Below are experts of layer 5 (counted from 0) of a mixture-of-experts language model. Rows are named down (a neuron's output weights, with its number) and show model dimensions 128-191. Each number is 128 + 24 x the weight over its row's rms, rounded and kept within 0 to 255.
Before each expert's rows: "raises" lists some tokens whose logits its average output raises strongly, later layers aside. This comes from a sample of Wikipedia text that the model never trained on.

# expert 13
raises: ",", " to", " in", " of", ".", " and"
down10 [142 114 104 123 129  92 100 148 126 118 151 165 135  82 162 125 106 126 118 124 116 143 100 153  82 112 109 138 113 163 118 139 129  95  91 167 144 186 114 131 115 112 135 132  98 153 127 161 129 130 149 110 155 178 101  97 212 146 140 104 137 152 127 107]
down11 [120 150 155 112 132  93 140  73 148 122 114 143 116  71 106 106 155 143 117  92 154 118 153  88  91  93 170 101 133 144 118 149 129 163 151  72 130 116 115 115 120 114 117 138 134 108 115 169 138 114 160 142 121 134  85 133  67 135 151 101 151 113 122 161]
down12 [112 103 118 148 150 125 106 104 153 150 126 121 117 145 131 174 179 137 165 111 139 154 143 135 135 158 151 120 124 120 119 147 127 122 155  97 117 141 100 105 150 129 131 120 133  70 137 100 142 173 110 135 139 137 184 147 120 117 113 144  87 128 148 158]
down13 [166 140 105 130 152 112 134 153 172 114 123 150 109 131 120 129 156 118 122 135 158 161 128 126 132 138 130 100 133 136 102 100 150 100 111 122 125 132 127 111 152 125 163 136 118 118 132 119 126 157 190 105 151 112 155 121 121 160 138 137 119 115 123 152]
down14 [113  99 152 159 132 103  87  89 132 141  98 136  76 101 121 108 149 149 139 110 115 112 125 125 186 139 133 128 141 116 142 153 106 105 111 125 147 121 161 141 123  99 128 114 133  81 111 140 115 126 113 136 104 100  92 127  99 137 126  91 126 163 137 141]
down15 [140 105 116 134 109 129  99 136 129 152 150 137 162 129 102 164 100 104 110 107 145 129  75 112 105 147 135 148 112 113 114 112 172 124 123  76 132 131 164 136 121 163 154 148  77 150 136 119 123 106 133  78 150 145 134 115 164 121 127 157 143 107  93 127]
down16 [114 109 148 162 123  96 106 109 141 111 122 137 172 158 116 155 122 172 121 115  91 148 134 120 130 125 119 137 143 142 161 107  86 162 111 118 111 124 107 134 117 190 125 147 106 109 159 137 115  96  95 112 146 135 178 115 132 142 141 163 110 138 134 138]

# expert 14
raises: " the", " their", " his", " a", " its", " these"
down10 [129 102 128 104 114 152 138 131 161 107 117 133  86 101 144  94 130 156 111 139  81 178 160 129 129 136 107 110 144 108 139 121 144  99 159 113 154 132 110 114 131 145 111 115 149 133 166 142 148 150 137 120  99 164 116 152 134 123  99 109 131 151 146 115]
down11 [ 91  98 120  90 120 127 118 182 130 168 114 153 113 132 146 179 102 137 159 116 140 139 142  91 115 174 142 152 155 145 105 111 171 179 139 100 139 126 150 106 132 110 123 124 127 160  88 113 135 126 119 164 100 127 128  87 120  89 100 130 105 147  88  98]
down12 [132 142 170 100 126 101 118 128 102 116 151 152 150  82  72 119 111 134 113 163 108  97 152 145 135 123 152 167 145  85 131 128 122 129 106 127 122 160 142 121 140 115 131  96 118 131 126 144 196 127 158 103 135 111 113 163  44 158 168 125 140 135 128 144]
down13 [ 92 137 159 119  83 143 140 169 166 128  98 145 143 108 142 133 140 170 150 146 164 117 109 136 145 119 138 145  99 116 138 122  83 143 118 130 128 115 156  96 114 102 143 160 140 150 158 127 110 133 126 162 116 105  97 115 122 136 130 171 127 125 140 179]
down14 [134 128 156 112 124 126 131 137 125 161 151 172 144 109 110 132 135 123 157 134 148 175 139  80 133 142 141 105 110 132 162 116 152 131 150  92 156 145 107 105 122 144 100 141 136 143 107 108 139 176 118 133 126 146 115 146 105 141 141 118 113 109 144 111]
down15 [148 169 122 131 142 150 136 142 111  81 159 142  99 142 129 148  99 152  97  80 111 177 143 118 105 175 132 127  90 120 108 136 135 120 160 105 109 128 117 146  77 125 117 127 109 131 112 145 171 115 126 112 127 149 138 125 113 148 130 113 173 128 152 106]
down16 [114 140 137 180 111 101 129 144 115 127 101 120 173 146 148 116 150 130 139 120 127 108 122 152  90 100  91  80 110 127 143 165 110 174 108 143 125 158 174 108  95 162 144 106 101 166 138 127 126 136 163 124  82 111 105  83 160 116  84 177  89 118  96 113]

# expert 21
raises: " |", "-", "\n"
down10 [115 139 122 109 107 150 144 107 117 129 143 141 102 128  72 154 128 151 160 147 165 146  97 145 150 122 162 124 146 112 145 125 116 134 119  96 116 102 132 118 118 109 161 101 160 123 138 104 136 180 136  70 135  83 128 134 115 119 125  93 144 158 156 114]
down11 [143 113  96 138 113 103 112  89 129 124 124 116 117 119 102 105 106 126 155 123 160 147 176  71 134 168  96 126  81 160  96 129 136 116 125  87 128 114 130 138  98 109 106 116 150 142 160 130 111 123 180 135 152 134 150 137 173  94 125 135 142 123 143 143]
down12 [150 104 153  82 109 120 137  97 124 113 138 113 118 177 119  65 144 161  86 118 126 153 166 125  84 108 111 146 112 152 124 150 120 115 120 153 113 131 111 115 117 131  99 166 170 108 127 147 118 105 104 125 132  84 115 172 138 140 126 108  88 133 121  89]
down13 [160  97 124 143 125 124 107 113 116 139 131 137 164 140 113 159 106 150 119 120 148 117 150  85 141 131 105 110  85 131 121 146 133  94 170 182 115 113 140 139 118 133  97 130 115 124 109 151 144 149 123 135 147 148 178 139 150  92 154 171 116 139 152 117]
down14 [190 160 154 127 137 113 146 105 159 138 154 140 117 119 129 118  96 131 108 149 127  75 137 115 103 129 149 117 138  94 119 120 104 102  64 132 155 109 126 120 160 101 164 123 135 112 148  79 119 118 167 164 109 178 142 122 111 134 117 113 102 164 137 178]
down15 [141 167 118 153 173  84 178  90 116 131 104 101 124 111 112 150 109 151 131 153 178 165 143 146 132 173 152 130 149 174 104  86 113 105 107 116 104 136 134 124 129 105 150 131 126 184 151 143 146 128 139 125 178 130 104 151 112 135  82 119 153 163 122 118]
down16 [124 127 148 136 127 101 135 143 100 103 158 120 156 129 139 173  86 133 108 123 169 135 173 135 132 129 103 166  98 101  77 127 132 121 151 165 115 105 154 122 136 122 101 116 140 159 129 101 135 114 102  94 121  91 152 110 187 126 142 154  86 177 110  96]

# expert 12
raises: " |", "-", "\n", " In", " A"
down10 [136 119 110 121 116 134  97 175 146 137 132 137 104 128 149 158 120 145 136 110 124 144 136 122 119 101 149 107 151 104 128 133 151 132 174 126 107 160 117 127 165 120 101 169 153  86 102 116 133 156 126 105 154 145 181 166 123 120 112 101 117 142 103 119]
down11 [ 98 114 124 129 165 129 134 136  93  98 142 120 155 140 142 100 130 142  98 128 148 121 158  91 113 149 123 123 159 115 150 114 161 148 134 117 148 154 107 146 139 102  97 141 111 114 142 105 148 139 145 121 124 146  89 113 128  91 128 154 107 170 120 146]
down12 [133  66 152  91 112 104 130 115 136 184 126 130 104 156 126 102 129  77 115  75 124  97 125 123  94  96 148 105 113 107 139 132 150 118 117 126 131 129 164 106  96 142 121 120 147 156 157 121 122 108 116 144 110 101  85  82 137 127 129  92  93 108 121 132]
down13 [171 110 140 139 135 163 141 130 124 117  77 113 101 117 138  84 156  70  81  98 126 163  94 140 135  87 170 102 130 104 142 101 143 173 107  93 130 149 110 158 152 150 139 123 126 153 155 124 104 101 131 105 139 110  72 140 159 134 155 103 126 140 127 114]
down14 [136 152 154 145 191 119  75  97 121 152 153 135 144 124 123 109 127 116 114 188  97 115 152 161  88 107 119 144 116 140 144 112 122  99 121 142 133 121 133 133 114 116  90 131 146 148 154 151 136 145 138 163 136 138 137 144 152 113 149 148 152 160 168 112]
down15 [125 142 158 120 148 106 143 128  88 135 140  73 136 155 134 114 146 173 161 132 159 113 114 130 126 170 128 123  89 131 150 170 130 131 107 127 102 108 152 165  99 174 138 159 133 137 139  96 148 120 167 131 127 106 116 134 129 114 143 175 174 108 150 109]
down16 [131 122 142 122 144 147 113 110 112 128 134 151 144 111 116 132 125 153 146 146  93 125 117 118 178 103 115 133 137 149  95 121 136 103 135 154 134 129 103 110 115 156 108 109 114 156 117 121 172 106 131 134 140 104 118 123 141 137 176 139 134 134 176 118]

# expert 23
raises: "})", "=====", "Scientific"
down10 [118 144 147  89 121 126 101 133 118 102 140 126 130 104 134 119 120 108 175 113 105 113 100 113 136  96 118 101 131  91  81 157 129 112 116 124 141 112 100 129 124 132  67 165 135 155 131 156 163 124  97 110 116 101 146 184 155 131 155 150  96 115 122  66]
down11 [126 137 126 151 160 148 126 121 136 188 131 132 119 150 156 135 128 152 131 153 165 102 112 124  58 128 116 102 121 111 118 145 197 115 104 155 125 115 109  69 143 122 113 152 140 170  99 136 127  81  91 140 145 153 186 149 136 115 138 189 129 126 104  73]
down12 [117 146 125  72 142 112 120 135 117  98 124 114 173 107  98 163 104 134 143 165 157 119 169 123 136 147 132 140 155 183  93 101  92 158 119 109 108 142 132 164 100 116 141 152 132 125 135 145 102 139 123 127 148 145 158 114 137 159 123 117  83 125 130 145]
down13 [115  96  99 127 128 123 113 101 112 118 132 124 137 103 123 167 197  96 141 181 129  93 155 149 138 130 120 123 156 125 151 144 108 123 157 108 129 156 118 113 111 173 123  91  87 132 161 144 106 145 145  92 163 137 142 140 148 108 102 106 116 187 150 119]
down14 [151  81 152 103  49 110 155 145 130 123 146 153 114  92  81 154 130 159 130 123 112 117 170  94 124 118 152 148 121 109 186 128 100 108 144 149 121 131 130 122 142 141 153 126 128  89 174 138 129 149 145 132 114 139 142  97 117 156 133 129 111 127 112 152]
down15 [206  93 136 105 152 129 100 114 129 144 172 115 104 122 116  83 148 128 134 141 134 137 104 121 135  91 165 108 152 149 118 128  90 133 140 159 131 137 145 164 126 130  99 104 132 145  87 139 124 133 133 158 113 145 126 174 105 137 128 107 153 125 166 116]
down16 [105 133 155 128 164 141  99 141 164 117 141 103 145 131 131 163 103 140 130 114 146 103 127 134 154 116 144 177 111 104 106 126 140 121 119 158 115 100  98 169 140 127 155 142 160 119 132 111 100 147 107  91 130 111 137 132  83 130 120 173 122 117 113  96]

# expert 11
raises: " of", " that", "-", "'", " cl"
down10 [ 99 125 143 140 126 133  87 136 134 147 126 118  94 108 127 106  93 124 131 112 140 143 120 138 130 105 139 148 157 155 133 151 112 109 118 136  96 156 129 125 146 143 123 110  88  83 106 104 149 113 107  94 126 131 119 105 127  88 100 110 154  88 142 173]
down11 [126 121 158 186 102 122 114 156 119 134 130 129  80 134 151 133 142 115 134 125 116 117 121 129 136 151 117 136 124 114 133 157  97 102 120  88  91 108 142 107 150 110 148 135 160 120 155 160 153 135 136 110 140 106 124 196  77 147 143 140 170 116 141 103]
down12 [157 154 104 122 121 137 116 120 156 142 104 116 123  96 130  82 130 133 157 108 109 154 134 143 144 121 127 140 168 159 120 120  93 121  87 134  82 170 120 144 128 123  94 106 146 147 129  99 119 117 132 154 118 145 140 144 181 144 160 118 120 123 140 140]
down13 [127 172 148 109 115 106 155 119 100 108 165 112 163 134 118 115 133 132  80 105 142 114 123 113 148  91 142 137 130 145 155 122 144 149 167 138 155 128 110 128 113 116 129 137 110 122 104 141 133 185 159 161 125 124 110 156  75 139 147  94 194 120 120 101]
down14 [111 140 107 101 128 158 124 116 163 145 129 119 142 133 126  89  99 163 161 142 133 139 123 133 132 118 166 145  97 139 142 155 110  99 138 139 140  89 122 112 104 158 166 158  92 119 104 118 131 134 151 145 150 147 118 132 184 136 115 169 160 136 143 123]
down15 [128 113  94 137  67 149  85 111 118 181 110 109 109 133  81 118 156 140 136 143 164 152 106 131  89 142 137 135 143 153 136  90 108  95 117 105 133 114 121 147 119 110 145 112 100 100 165 138 122 175 106 126  86 151 161 143 132 141 127 148 116 150 102 157]
down16 [159 124 141 152 162  96 146 146 106 134 172 118 133 131 169 113 105 148 155 104 103 130 148  97 117 132 126 121 155 140  90 156 154 131 139 123  90  92 103 139 151  83 135 141 123 148 156  87 105 121 138 143 148 123 130 144 169 124 116 127 125 131 117 111]